From a checkpoint of a small mixture-of-experts model trained on Wikipedia.
Training: a variant of SOAP for the experts, 3433 steps.
Below are experts of layer 9 (counted from 0) of a mixture-of-experts language model. Rows are named router (the router's row for the expert), up (a neuron's input weights, with its number) and show model dimensions 128-255. Each number is 128 + 24 x the weight over its row's rms, rounded and kept within 0 to 255. Numbers have three digits each.
After each expert's rows: a language model's description of what the expert responds to. This comes from a sample of Wikipedia text that the model never trained on.

# expert 5
router:120179137102108158123131164098099110113144122131165138151138167129099109095130158122180144090155145138114130139130113096157123124179124158115118122100086135133141106116144113078112130169104120133108128191117131105065131150128104095123155099132124132144144187120139123128115091058066097099126131091094148158138095132108095134114132189124147116126102144152102140131099166149119165090133
up8:136094119147116176122110135135119128119090124104170101111152151132135117122091109105099108138163143110144124140160098122107103146139155134162155165104162135114132158160144128152097115135096151112170129083152148078158188138137132119146158127150127149157138123125139127148148095175148127154117153120101125100148093108192118131154137123147136123147135141146178115107131116106121096155134
up9:160140117111130112132136089152143091126108120162124119146173073153132165164137108174120163110144185119154132108115138079126149092135141144184117112097105066165144102141106094078096103171117103151117101080128160137122123126134079090128106125128105147137084135149149125158116123135151108164133127137141149163140083126127137142102121099096138168126125127138131122152121087147116147114135
up10:150139127106129121116125117155113161138148126142136111140127096182171146120123087129151078140107148153091130147171122149121099099137159113124138141090124121137084135143137151148140104150147147153124147118131114128107122146140115130137142124104137087172150110139098084079093151137113167145139146120123127131112092115086112103108139148168145121119156169133129112138172156094107149159106
up11:124119131104122125127148119133146137118113096128130123129161117152174108106112110139102079115125143099150118186139088119154044134108154132142112128126138141141135135129139138139111144176179124098138134142149128132136099122098112134133107080133141155126067143148146158125177171119133109103158093144161128123125142097086130141129116125140160109142119136103114162102127099106129141113197
up12:141149094140144117162156139123128127122155102116093125135133130134087125126097139098161101118153142130099121188116153125106117168143140144116151132148150124171123122167125167127154087140147161120142143155090095151139130122126125134142118080120091108170102130131131163156150076141090142132137130110113140137118130146130134119131079182117102140182119080121118169120128115171139178131136
up13:110130146119104154111137116082127128126115080127123182072122134113109101101109161168170101111134095141107142102097094105127115111139145133155109155106147152094110141136140137118185138116117143137097091137139120081099150136148121164133149128138117121110135180127114153116110113101135110134137105138147105145112118103131122128143121108115099129104106154102093144118138108115125094097168
up14:136131150128070119131104150137163098156133139151143168102128137117175154122161124106127086096131066091139127155146108118122146156128114118118120114120170181117144121116129148122166134117119165136141139114104158125132132133180114153123148120102130122131134174122140091085172140169120121147125115142124104176133118102120107157154118125147110147107118137141137101083170129132128121097143
Description: Clause-linking function words. Conjunctions, relative pronouns and adverbs that continue a narrative clause, often after a comma or subject, such as which, but, also, eventually.

# expert 9
router:126122130162109115123169111064083140165102153135125157114142161122092090123122157137171126094156118141131159144082121113102123111125176115148140106107094121112117142152174121089126139130103113118115085127096141161089152137146130097143179095163095142165127165114138122132135124120141143115110138076099116119137121164094124139146129131115150147191082142152156121132115143147127130128108
up7:103135122150118111112157147123138133157123133150120144066119148113101066099139140106110078146110126132150133163154086134116106175116179113114137107141109110117129120098123123116084101115129132087154165139089115149169175138134169126066126132164082165151169106145108152143146135156125134146134092157091168145116120164130146145065189156150128143117131133106185113164154099152160122094173
up8:120155111146126145070117104128139120147123158170133121138146136108126100116159133075127144124147124135125121122146130147101070142166144139100155171122104079162142175138139160138172115158113138126086135091125105125154155152139128177135120112113143139165101126149109139141141129111140123100129148138095075153152146122122141109133141121147107160080147153086109115150122150171116174088102
up9:094116153160151171090129185110127140112153134127113109123074131147188128101112155125117090133153115109128140114105139099100120103117137116131112157162174112139138120131192147096122140131092057129133109095152142116145156149080098126136128110169111149130086104086117157133147103144127136091159124129113172138139145152103148086104135109110137159166155072110136162135143131113139146099155
up10:096096150146071124135135145135155126111144114141165126108140122150121134143124142127158135159111137146164155102144121116163079159134154105125127081134066124087111129135153130093129097124155139155133142141144140149121115107143100090111166116120165108113127150163122116139132114081110151136167185139113124081099131191114123147148138121123163121159140146122112138144144098111121127111122
up11:106131135150136114121112119143132158133124183148145139120169115121127121121094124085081027115107126111145095121094095136153113118107117157136185090138105100130141187139167105113160166126108091125102127096115133084115095121108188104151121120106160133117162138120101139097129115130139159143132130109122179133145117103101093128127159140099115126103158159135134131158122137129155150102142
up12:125125143116136080123086127125147143124148109116128072101111148146134146105117108168115144121168112139166079171109125127112129151110116127109108123075161122117143119099137126136128107108124083139179119131153176154119149142112133123170118145149100117123149123129081144132157128101115175140118123141119170079120142136131123099132157165129088108124128103093156119170132113142136110132140
up13:159130087101122136110160117112118113145089128127130119110163175109130102121119140156169107163102152165141128150144124114166078124157146101120141128118152137128120126141151121108141087122121132126106122118115160136151124079134136114076153130124110119130136124100095143134128117147140088146153187184094128116138123118089166165110135129123118135192084121159105120106130148126166152166103
Description: Ordinals and suffixes. Ordinal suffixes and words such as th, st, nd, first, second, fourth, as in 15th century; also line breaks and table pipes.

# expert 29
router:126153137133104116150150153142106119102136130117139150093128149104104108136073126161135110153120114139102134082167131116132122125154179086116090145113091094169163123135120174096130129145116128096125100134111098106091123149136129119145144127148106135166162109127132100082090131098137118136141152101101112127118140133117147130093147140147102126135096146142137164136170148143084146142136
up6:121129109079103163089117150069103134111096129153158141125111119152120111132128131118111119159173169110150132131118166155119122123154100140156142115110174131123141085123184143091103091154068131116155127120140152125081162142105148159138120146141137140131123157146163136137123142160133067130137114137107126154163080101104153138100152081153107128106102103112102126130162149117140157129094
up7:118143084129105122122156106124090122160116123136154127122115094132129141110136140152156088155095062182122133056139157116113131134120156152117126107103091161118139100129083150147095124110143125155163117084092141132115153130149147084117135153126139095117113106107115117086160168136128125155139123090130115135167138123162148134117142120127143212108112122107164119122146183165127112132099
up8:111217148143089087090095116149109121137106132115100114117118134154143100136073101155086133096112126148119116099120150135138105137150100102119144127162110182130172127150125116146126127142121130064113124132120149110110142128131088102130137106131082144146115142071151124139123100148111098135164151111112121127171112090117134114155169145148133125133142163159135147144157131163086098133090
up9:111141158119162132091121121155108103186136079160114111097123077084131124145166133162118109104187167151109150110115160148130112138135128135143126131127090084181139115097157136161117145135104127101111116125093066116135103122147135125144160098120141124119121105112141136102121113157134124143151174146133141114101121105123102148094076095107119143098101170113124136142098132098147111148145
up10:131098096109127157116164150150127089127132124167165086063150141137110175148146124143147065138173097152104133119126142145160092156135110192156117108127123129151108117090104135125130167138126135153131139126156102111120176139139113167108111132098168138127117155084139133139132142116143089123156129131093106113126121128140144148107112124115124127149103126073129131110117133130143106190116
up11:085115127124107138110135120069105101127135138132109114115117121114097130103154114090155129045141134150134155146145103131117125124114124136111130146123170160117160129137120173154133108156109107131119122142120125129114152161143170096170074105123142113082120100163192112129104092127132113152088112094086137186114087111138111132157100136113149133140109136161112154112153140113067120124134
up12:175117136120124086127136137158103106161135130101122123081118165152115128107147127127103132131140111104157115118148150115147156162115129136145117141115122100119126123152136085141136125114139121142091119126155112129109125088098104143128118141115126119212137162180155118129101162102136160139169075130164157121080116169129146168093123171164133132129133134113109137139117140096142157148125
Description: Place-name modifiers. Direction and modifier words starting proper names of places and teams, such as New York, South Carolina, Red Wings, San.

# expert 32
router:089158142120091155154123138105104111111149077170189168142133149124120144145139155170111129160169105167132146104096114143147120104143141097136098125106148147152117146089155130118134115119140070117131116101113143103098159115108096109129166073084125155155152132148105101107129125102126098100149149135151153139083107124130165137115152116100115144143180119135112160131124151142121162101098
up7:118137119125133179092082140153161122107094133173167105128144147138151126139130176141134104114150131124160114136106095148131101084123117160140068115127119130120099125075116163111143195109094133130153154108169122147113138092095138109093132125143138147140108118145091119117106115115128149095103115130093152168108149168114114143127123107159199096105163149141137154139090121172152133145169
up8:136146127124139161093175159112119114116174111135118142077143127165119095153170144125106125088144118152177126151104130137152107147149147141135130108095159144124135132123083108127139074149124143082104121073154163115110145136084148153107118114114124114130155153098160162098098148124116126129143150122116139107116088159161182127128120156131146137139171106179096125115104170153123115098171
up9:160151154113145122101147136087118111123122145118092129098120138112107136092162147123118120155135164065171118131118158122095163154147127127134119131170112160164120144103151146148110097144119144107102139109149111098097184091147104125109144099137120117076161095159113134119127127153131128137115160107148137156148141156112088146099144155075131108141140144168148101100169126095085115076127
up10:132147138126131156108095103108131152113127122152102145099157144137116163141126138133174158134166151126148109109123088129128121127156109170198132110139095138086094122144091153116099187107088150145142129101108116156150153108133141137153114114146154182128085140132121111096157130093085128067170094114142129127100097100107162110134138087120169146115169151145095139162083155136154185107116
up11:120158171098133115110166095118118149084169146114135125108115168149163104122109127196148121126111137151127127116148118086173102131106121133092116129154141135112149165121084099121192115145107126147119121138142156121147136122135120142113098152094126090152112136203156128097109186110128121110128144113158138128122121098095130146078136144146167125147130194120158084141124152105162131122161
up12:122103123104164109139128165151150079147133130166127115100101156125136129116157133140162114142137095137092140141122088111097139125109141120194077131128113121130156106178127111127136160101111110100107089108117129124165125156138149176145177100098127153076099175150112145109098085124115113162094086134128166119121123147112124147136145130100134124100139140115086195101137133167119073104115
up13:125124149135113133205100138160114134117114146149140154108128136127113178173123132123168104147105132080124104120134193103118111147126111126122138076087088110103139146110142132144126113152132132157147138136098169105132126171133142104109136105122113114086143044139106140127122162153156137130130133127131118144120126187135105130119101164118105151093125137176151133146125112129164142145117
Description: Non-Latin byte pieces. Raw byte fragments of Chinese, Thai, Arabic and emoji text, byte-order marks and coordinate degree signs, plus nearby parentheses.

# expert 7
router:094146114102123130175150124095080127096122143149139114104095148145140103136103160132192125143133132164116153110141123144128128090140132126103126098134072099125131134112119155112117111147136087130096149128115117132116139157081132111111132118118085158164173142094162097153128138096107096072099126103131120152121130170117171116099158120094114127160126160125154136155146132134115152131146
up0:084137111128143130139149119150121143093154115124081107096142136149132145122148106157135157153148154147115134132152127125139126178135142140157129090098182138174142116111120111143141087177124102102139136135101136142132092125142132156054124106090138118075115130134108172149168164183120147119111168126108088155173125109136122143132098161138117154138121118103124159117120126153081112145137
up1:178166116092105127131095107139167150139144088109108137117161116171149140090121149148162140116122156107132137137140124121074140107118163088097129138083081152176109104118146155139152126119122114166162112157133109142127078148124138142133157099122136155174167105120154090119129128143150124135161093136123104136153105108127156127111143168117123163120181105117115103078089114121104120122121
up2:137110130146175132134163079106100102109123142152122087100130162144161130140137133106124078146117115120171127102129175101142178128158095121126133082118096110140114093141110098120146145090148083096147125143152131120099087119165176158160096141117126105134104129155139095135137132116159124113106117154115180108133100144169117152097082158115101141139120108113143178141169161165173116128129
up3:140148128158138141122117130124118113111156143138137111131140172122129173212117123139112165130121126122163160112108124138171151156132105135170105159155088135104112128134142069143088134133112160093125094135092128108165109107145143101167156131098105105170072151104142101111115171136159110126143129131162144155187156163158155119133100134109140167100113083161123110147126094091140102143098
up4:176147109133158147084105119136157126094115130121136113158087151147092168126074152137159116124129141143126051100124105131115102161093118146160123128124114126129105084132166116160156110139157130133119120176153153134117182150124122108129133119138106158122144126166080129100113091166140106118108120109150149129122151137138117152113106082131146109135145129086110084149105124143192140125090
up5:139108082118118120126118171117103149123126115134174114154142122148133102135117141139144119095154164129089137104159124148097107137116143161129126190153095124123188150144129181138103119109097104157110116096079163126184111123182136151158125116132122167136132146127127137142089179126138107117165087054120129124105148120103089101127117148153125147093109136136108168128188133181099120162096
up6:132116137149091101141127130120145181190114131141102126105162147104117107144134134138092124127132158122133129130097191157136115164136109121123139133112134126139108185129116126116111124147098143146145111088094145100168116113201161055163147109139122123137131112113155128129159140119140131110122152108123080107139137124118104132097153125159118113077108101068138127147180071124100108113107
Description: Sentence-ending periods. Full stops ending sentences, including after years or quotes, plus abbreviation dots (Ph.D., et al.) and line breaks after sentences.

# expert 56
router:134104109133104162113128109146140117126118127137110154104126128145131122133106138140152119083143135154187137110122120128163088141174131121127111150094102101130141109099119093133140121176132127064144138118097112131080113127139112131136151124100122186122109147111116122147158144133107101104119139110118163148152126144130124126070154132107136186141134138154129138143177160129138112115097
up16:154124108129135148129125133102169127100119136137141086110138119115126115142101104165124123185105128092183160127148162127088127138111116096108119123109149138107090114105109120106116114097106098093176115139129113112129103179106100145125172119140120140144152132133124134147074142152111122144100154078148125142085106152150112156137164120151106101118109097113116147128117140107148108083157
up17:063106129096140134100121140069165134110088154151119140121082132160127133145091130124127115161171151127122097159177131120097125158097144099095102112157136095124116138128120123141105140142102137154090081190133121127073094130108154160116141113130153137150098143119133114106108162136152138149140143148147134108162143142122109151107100112156079117150177128109116183157156100129158166111128
up18:116157123124141141120147144118140135154135137116152126114089064176086124074106139125125136139111130146161123146127132097121115103113118137089140064158081130118143183082148100104159144126159086109128100142118095141137125151137103130145127122104108132113102141125125099103130129150122128152122156101129086111147111114092108123070104073110167111116122103144090120153175124126139123118143
up19:154119114084137107149139085150153121136121139127077163145130181130097121129146115116150136114120080157162120095158103145142118074103137090112123182112131148150138115131166117139111097154121110131105131087168131148115101148143126141150129156164157135096139156145131133154092106112157174092113142133121127134154126173140121134102105161137160103151155152125098108116113090131117152128125
up20:148113152106132119160124083136088149074108126128097116133163150160090110148141079132117124119148167138113136113120150112128168124094144129122142094140127088109105125116155126088106085146118154108117127124122153157137063130109097090117143126098173091149141121184132150150108125109096119144100113135151122127152118151116144172078158120121149116120129124154151147146080114126125117143091
up21:151167142171091125134108103119138191079120092116129108114140140142126123128088134103139138153134127138082138134118115167115154106143142140113125106125110134097140103163135118110106153103108148133121136060139136154174128129148126139143144117110188136143124152125116133079133106172116172096123103139125114135095109117140127105094137108103124076153151105116152132112089194124116089183126
up22:137158114113104140141117121182124105144107097123138085158134127133114155107138157114111184138143140140137148156123119134160131102176146139138126126161074132139124114176153098068130143147112154130129164106156129166142130104161096115132114126109111108135152131137136156116147117141079133108148096107166123108138141117131119139150113183132173107201124130084154150139092104146148149136073
Description: Digit fragments. Digit groups inside longer numbers such as incomes, ISBNs, reference numbers, vote counts and years, mostly in tables.

# expert 2
router:137170146132118133131111109102119124092161167139108175145109121130102099083135189159100141123159170161128115110156143068149107087134179129098092098115145151117129079126154122141142118168126122130144111120133116093185118145104108127133124121123096124136127126140080138124123142097113080109145111129137117147133140107091148133141140164112137147139141185170149146122126122131173118132129
up6:144152151148110087104146081153177115099134163133066117106099151129148104126155130149086093112145068148133140129122149132111124158123148070114128183138135119145140167172115130138098133131121118124090123162129138116111150183139162123110130131157129078155090095145138131154144145113106100102114134085104129137139118106135130105149123120122119123123126115108125147115139148094130105134086
up7:113152138146122143146124131108149073148138144136136126135123158085068130101138130112158163110129164133088099115131108076099125084119118136122123078151129103165155118124117106080145088127133137124081135156144105134129101118122143110116124090110167104102137144145148115145126105128137126126137120094150153120150127114135136125122102117111174115086125143150141154145140110144128119134138
up8:115170147143104100134115172132118124127138129127188086145124116141137094156133137136149110140110078142141166105125144157106134126117113088146105122128102132122108072153163151133112132122106138112149069127130123136135160127098110140092106121121166150096146108117141156166116137116149104125175144129120107083090133121118075150113178108134112074105127131120117191145164101124120124124135
up9:116115095122166122155137090106119130183137136187106125125098134101122132086129115150124132139152135115070088142134129115164103153168150135114079107132141132141168129140082122137142111098107125174142140152119168151128097160115127137152134155113104094122135129145124084126090115115088127191105077130127162142131165080123158158094078144140083137120108117133149133159122126151131095158160
up10:110088113158158158167079122127159089106147118116134145133115135154135101170137050124091131104168109119110146186115143129099125084123129093099133131121115136146113135102124124134123104132125108107118157146162143108131169120122132113095098138097136108145148125154178107142120099118089130136111123106137168123119117125147149092119167147169111164145133169082146166175108089143116128101146
up11:139138107119159097104131151114122176090132169132145109113128143135169095122134136135130089106120139117133153118130111141128129148166136140207125138107118107167154162128099121140153122135147158082122159158136128116154140109140143119112091151097081162121159108128139107139109111149093102080131095108126127113174111130139112106111130118117126146084131097063159126143110148093147183065152
up12:119157130149117161156137147100093094136110110107173133128152151179152120125124140127159116137114129187157132111107136107153103134198115134177117128108133140171100109128173132168106196154091111157099114099116138074127092135119160124163111120117153175124125092111125114120123168145136120143100093150110114134183124157114133140101136148105143136118138134148127127118117081131182108140104
Description: Table row-start pipes. Leading pipe at the start of a markdown table row, usually the header or first row after a separator, e.g. Year, Candidate.

# expert 33
router:127143120128118146160095145121102134136128125157089123109107129163127096128088119151163161159156145156144155114150124123176118122172142137131093112093085116100119131097129142085125092186093117126157129117105134118112159161129119142101135151091098133118158154108144075124128169092134139098138165166131133158135105158157137104088135151112145140136098151113129105137182097138127137098091
up0:118097127114137155131122134168093082167109153130103128113103166123127123109128145103140118112130168087116100092163111122160089157165188108133139116089107133149135153129154111129151107151109169115142122115097149114150114140114146137134167120104098125112107161138117113092080115128123149122141157099143151127128140142164113127119146160130140121170115130102119139108095129118135099139137
up1:141141086134105106145090136148080151133090104161125092107140096122140136140146131179127163132144120088159118116092112113096100063118107146142181077141057121115155109158120105128147132142151125106106114095141131100142155160132095115149137141150151136125125100151175121134090156107121123151088139137086150114099135138103126136084109115137125165179103147115087140120136122115127141114130
up2:134129158125127145161145175131145098078133136095103142128155119183161123094159102146139101087082155128166106117110150088123101139115127111125164104110128125159113148138158124073167150137097162114110148127175110123133136125123140124125131105130182143145120084128109144129146150150133141131146141144166141157135129105139117152120086140124131162117116161080113128132122130108122118143106
up3:134152118070135154116133154137091119092120130145150116082172134157122138097095197111145143107154092124138086105113108087171156159155134118118093150088131144180139139140116118146159134150151097102099164164099146178149146157160101107128138171125136110133135138108159137134097134135163123157094117129126095131135108144128115133134154194105134127120127121119102116066152092127126135138125
up4:097135164118124164107140136120112114153154144129135109093142133135089115133049120130126116130180136087148122146143117149131146138152146119110160108123103117134128128119117150086160131153085107098148136139133173175097142128135088172105102104108117156117144127131135123124095128128129127116153162104092110129138111110125130150105127146103171135095092150146072106146132122127140163144103
up5:118135110152078131129115130075109121127141098164130137111128138129147137118141125101167143118135098112162146125113181110131126089173171132128131088159113090086140155139186136139139127163118133078132159166132162102126126118113131116096127094120119133106151133144164104142070109095099168112142166115124151148091132161113124093165146133137129149133116144125164094102139129089133116124153
up6:163162121113119108121127095116146108091107145138110121154149114152126149101104139112153131145120102141145119129161096122134142131131170154114094120160138164202098175125107140115160139129105142126109144141122086160103109120122081143105165147096111144169132122134128108161128135101104108153115136126127144177129120115145101142129142110195115112104114192121112152160133170153110157168087
Description: Numbers and quantifiers. Number words, numerals and quantity words before nouns, such as two, three, several, some, many, 24-year, 50th.

# expert 19
router:089119181128137149125098171134104116144142137137184133120124133121105105113118175167125154127149135177106193081106100151139110106192142117088108108080095109166139145110142118092095135131137151127145127132123111118114135130100108103144154131099076134129096138146164115053145148098118092093141136120137151142113090135127166128097144153097109144142127136133130167091093107146116146123140
up0:099105114172151146130117111136145136152122131165112132145118145115113057094121125109160142125120131137166145093133141140140123121174126126137139109177105160130123137167084144133119146151163171173114139138155095152111111126128146134076164109110143167099135147161142109099124124134096143134162132140122121143132113120113092181102117136125121119118167119125152134178158101171081071103133
up1:097131107159122106151126139139073114141175118147178126153153129094106123149132125147123125068171099125110101122133139107093168170103162113093072129118140151108102141125116121125115135131164105103130092116114149116173124122087104121104162125078120145133167139129123104096151150123123114149137125119117153137131111119115127147122133143114129150156131172170121131072129113161110089129133
up2:154129188113116128146127121108132089126146107163130126093123135137105159175119143120134122104138168153090118086126149126104124116147154138141169116134110098110120110128129112145087085111155100143163167123111095107135174133130117145117141171146143092148128098103133159126144110131140129110098144125139109158111145150149163096110121126144138138150133132127186138129099166139105172136096
up3:149168123131143111101111142145134194092102100172143157118140167123119099121106091115100166124140123156102110157113136105162116125145133115129088104152156100148149136133145128095115132165141152144124129100116115145113110094155065144112116147156129127151139119133123135100094128076124138145125158139162139122148083088115143141099131111152097212134130133138172161141121111104105128125118
up4:127165171134128173140137144106153163139169104105111122110128140109078175110116142131118162120127124134175129159131110116136102146125167142138103141080166116114145155103120127115112101102127158144115141099125114133148087133139125132094122122110117114175115086125108116113157156079142135138130177142085124117139143189115107152123125136129117105140137114152119132116129134116146103131173
up5:116120093159150124121129138114094082115115074146124120073111149165127134157158106097105094120148092124077155132084149126151089093073145149099132166145142130155127096075151104094098144146121150096157122146138142109153171111121137158122134116134113156100160127092119132109125141118086128111132119134156141121161128120112130108120136143116133115104148114136113121152123147101150107133099
up6:148166110144141132148122120123115095144086130137130099123122124141100126139143120138128102164125115098149116135156140112131115125093182124139148148118158125123139118184121114127083110120120134154084172084131084158070145113151107099108096115083147120087144110092125129136179105128096110111145174146139096140141082072164116176146132129121127143146104123152089125150115170132151159140117
Description: Pronouns and non-Latin bytes. Object and subject pronouns like it, him, this, them, plus byte pieces of Korean or Chinese script and coordinate E.

# expert 31
router:120117134093071143121128148124119133105171102117147110130130125152119129105135164102165122141125149140134124101131126140137137137148129133083110104140102151136125128079166118101120090128143107134104142127108127119120128152122115117109178161109120164142119136162108117123131122117117084111128145153098119172117082143128153130140174145125122143156149137142141138147104142146144126093088
up0:140108126109184151096117165151127133113078093118099125100127164150118165153096102169087127112135157134165115105093127102155154110113128136188112115098103158129085092101112108129096122108138123152131144097136090101117095131155114131098163131108100180136134122097123083087144105115158111146137122136134131105124140148121178111115123100136137143132144111120118124131105090091120131114096
up1:142170115148152085114124113172124083109114140088139129112160122170120106105096105138069110100083141141137123108122128137130119148102130125126114118116106152070124138142124080099118106109123139125140154131175100123112166130152131181146154147132117080132156063136112090110074135082130135113106136102124130109121131135119130158133130129076092107123137145117178139154157144086135164131131
up2:151186111154139151130146168147156153150125127121130095100139140156117170178120134113101119114143088128168095146117147146138149153118095111146114069169119122087138108121117129155147088126128096110148094155128106120117142118095118106105145149109126133166117134098107117081158132119113111103157131121095102140106095126119122152108147166157100089121175138097112164145119164127164118123123
up3:140125115071143125096114100128138133164131120128111129150143081100106087146139150145143140097151125109107136128135117163114124092152181127170115130110145105157123096114122116110143115091112177081117125118131127116150086142130131104153141089115091173091107105144100135139150165092158160139122156140163109112143134138099110128115097129113119065137094109131146137168101131106105108133093
up4:133114109115161064083176142123101149100165125138152190088121105096133108127145142111126109132100136116136126075122130133080157087096125176130107133152143100156146133112135123133138120108094140116103118113108118157118152121101148112101146135132124163114198125112128151105108153141140139125159126152165144142139088113124159128139160182098119117136135152150149146094144169131148136116103
up5:126107133085108143133112144167143150152071166142128079116115143104101152099123138146196097109119085118093091137118080114185122115170111083081114130082132119092119122119190091139113125132133113129137121138142101131129089147143125123130097151146144132106126184118142118121171121127167141098135166108105138165113135110136131109122135144176145088142112163093145119138135141150140106129153
up6:145077172139126152155070126134104124136132134104123134087113118136063201121151147115164170145115135106154136140155130125108107152123130145095138105106147157084125124113107144125121102163095124095166166148132125127137151141102134092114142108154100136132141182144135156131118101105126133130146112134153152099159087168127127158119142146136126173140155138109126117175151139129174115134116
Description: Closing brackets and quotes. Closing parentheses, brackets and quotation marks ending song titles or names, plus unit words km, mi, m.

# expert 60
router:113156147118130152144099131084105112114117141150092106117113128112069109116105138110130139077127098155157111125115131108155097115169161130116095082105114102125130124132128111117136115148121097081126073175143115110106170151103108145127127134149081113144111126147086120144107134116119134082137129127117150142087088107114169128153155166136132148157101121119131150162116158178171197120108
up1:124175111106150128092137133102159143102165157110134082123131156100132170116166123126138135126152169133151109144162139126165087107112111101120124119127153120144118146092149106125143137144119100108088137090096125097129122100140088131130142094114116082185093097097167154114130134114101127130157144103136139132119119101138093165163173113117116126111140096135104124126106130123216159135157
up2:080163147130117136118134137128152118154119130154085121085124113153097125149089136121137122124163137127123111124133162084102092126139126110155122106125145117165126156138140116137098184159121096131140102160142144162113148146114132145188145123121084140109145136115146130214126134106133132104105122115125158149111098092127130139151164131115165150163147105078127147133103141100117133122141
up3:117143127147130111109119146135176088081141096138127105176126101138129118160100113115106075112140148117151099099134120138119141093118127170126129098107136109114122153100138164170140089084120142130141085142183110097074122136136131120160101148129099111120158121145131113127137148105141102110117159103099132090075112101132135152130117135150117148122087149124149100107100144144114129136115
up4:097152109086127108165125096146120121143166115120136126142103161149113140095137140127113118129107114110135125092124162118125118093125098137159133145114097108128131165130156147108097154121095117092185135090123103099172122160116123142146094123104111074140131137165129160159134124103091131169124125120085148135130052112150137156139145094156140094123123128128124111111118143116112137174092
up5:119111137163154149158095107152128165118163126127130109168141113110110121134130123122107117073133126150127164125121108149121101095124170133134159148054134142161087101095169127081140124120151103156143117149109148146121154158128119165117078077171129129119108137119156148161152114122121085110131127120160080130130105161110088133173128121105115121107134091129143128083133152154121151108073
up6:164190179128165132095145127121087107129131100135138155102148096115137141119113126131136116133116174138140116082104139105073144168122157145133123133133138130132098122152133162101137099154107122113121135174109122090137144160132184133112139112123105151122142169121151108111075130131090146130136117119130184132124078115164146114125182126139102146154049130126148103115071102149100135120152
up7:176142165121139137194129147151129135101129121169146125130121114149151146107112106119149076174126142136136141160149095147130090139143150133155086131095135097159122148169115149113161128150132136144148144132130159097148098127131143139126110153147123139135156092125087114162129144143154114139133139084121108147104129100081094162109096127150111114127087117152112152139068133145103140165183
Description: Table and section structure. Line breaks, table pipes, semicolons, and heading marks in statistics tables, infoboxes, and section headings, e.g. Personal information, Pld.

# expert 26
router:157162151130130083157170133136103107149134134140114118146142169131131094066082141141172105102162136153123122142153123102147105095122135130116139108068128126106113105123143107122081134118132082114140112117115100127117126133103135095132132096119148168142145122105154115064121134104139109088089126108163136138151111143110108183086158128137148169169145149134161140137074141109111177090091
up6:125165122134130121119150149137134113092101131140136139136140133119126142107098141120134111101140124175152122122078106121118144096106146138131133125166108118117106109111132124136092096139101133120133092147096087106144123112104113136126125093146156127158150128067107116090149129072117097131122092156148166181145101119093136156114134131126131145152154163126174105105085140112105166087102
up7:147171131158131098151115137115131166153131161134116133123105147152118108133093128098083171133151151135160106146118127120129118134151160057131136146089166117173082130110144106118108136141098105078095143109129144135142156127161089153119104117100162174154097151105168156124181125136108136175125119104135123146118121103117179184112132106150126106135122102130100147111121132125124137113141
up8:164097100129120158134117098104085129108104095129151139128139176150123139095114134141158112143142107138160120140150081145168126110132135161158093138116112095138173083168108113148152143086126110162136107117159073102131113105107130099124112156143162100114095129148114140132089122136118152130170154144105160140131131129163089118108147145157104123164113123167167075129152095137106154152121
up9:120095148158148098116118121159119125115124124120099110139132162166129140139109084139126132132109069135113092134152119130132137134101138125092116127134116102133141149152128045071147122142139148116111132115080112145067148123150142115164179132118138139121133077137151137172104116122070143112151139138098130092159155088116065140119196135104106124173102166105121109139161117125115101146158
up10:177124137135130164085111116107132108113184135116124102108087146136164178169136159143171182105111108135179125136125136115167113104132160144149134107111084138116155153143131122091136127154151136152118127139102137109126096115104126112160132117109089172165099138119119108105147121155156138142136127100127157135134111122095125125156117158108107163126115122175104116122148107112142127153122
up11:155099088126075127109135157081161113112086129115106152110107139135136087125130107106122113137124125144134099108117071108165147141117127146146102143135124107124084050126147117084125103150112117143131126139160125130141146109148159093067148139101131128141159109115144131127175137120131097139149140090150113121135160148146091146091131106100163116115147126166144120173136123152108101100099
up12:150118111132143121128104100126127149109083098195116126130146103193111124139164095161147133132152151125126120092161114153169098056150118137132102138125146139109124098173132126086141119097169159116147148145126148117159130129133083139139136149096109167165103129129150133165140151161118141166102089112100150137143093113111106161143140118131163108128117150100158135114098141149170133116095
Description: Mid-row table pipes. Pipes between cells inside table rows, often after numbers, vote counts or names, plus separator dashes, ISBN and approximately.

# expert 52
router:124115143116140114154135150128123105158175099140085118131110176168110130085124139135135156139166146160165150081141114124128122105133133118111096123085131117179148140090123154134133150137119137110103126150154126088135136107106149148121163107141076148109080139137128097118128124112117084130101149101156141185102108170126106129096129138088104125129099166127114170139137127121093128107086
up1:127119145102087142128100077143143154152160150142111124128135131101099092067155116148152129123134134100147088113126113140164109111160181138101110154147138173102131116136144105132114140119119146132170181162095132133137148169131145153117157124161110119118086159117137159080121106122141159097129117113145153121128109090133151072121138118142137122098111163114140162154158143130154129178142
up2:161130140117138131138163167118140086133126163152171106083121138141130149073106129131083149136145138111137086159145094129096118096118152105122106132110141117127105088118126133175108129140169140132113164145169097103118117130135157134091100093118092127108099133134126099139159110121102093106121116105161162168099146153149099120094140105121101149106116123108136157102132121120140129125163
up3:138183120149136152129114145094120115139143160130096124106090134148097194152166166110131089146121142138112098119122123110091118151118119129115124094058143143143139185083127135198111130114146121153142146110097126108127126152162114123134101148139131108092091122104163155139129110118090123139133130083107136147117117128113090117169112146157098132112141098135141156122147113142143138100149
up4:140132101081077136154142120143129119115192134151137084107104130144165088156135089145136158154146124153129148129130167121139132152159106133123152115113140085137141135152090116144125108173123162079128140127133141142156141103137169142149102100131095142082115093120104119091127102102125143122141157114131148098138113160124076097139132161067158146147150132140121083102133172122094107144122
up5:146169131119108169108141116073129139136118107114103125150116134113121104142153101104123088100099150153157150106121132125099144143125110098127146142125104119160101079117142133159101131160169096114140114180142129123147162094120127133119132116139138126109121082145127135134101126122123080152094122140133087165120142134145173146134124139084124129099138140118130141188129148121166141115124
up6:173082068076137103155107088109172102113158133191125154143131150124120116114122166135148130137143136131150142117089083135088152093128135119118121122122119111148131115135121141136187120124126150123157144180157131149129091132115130130114164093157095142123129120109086110143143124128138123126114132131143143186115122099111110103124189147186088115084142102109141086134154125169145107150111
up7:156097114115162105134122125112113070166104136123103169156124134156169117111143150097122127186138129103155131107082127161127139106144139077145088081153132142132142149143133121116124122110082130135127154118105106145117127166105130118123136109122132131151113117135130126084072165144131113119117144117188148154143108141117149130095114131117110177135090136115114129142108141127173186150106
Description: Discourse and reporting words. Function and adverb words in running prose such as so, as, that, known, said, due, because, there, very, announced.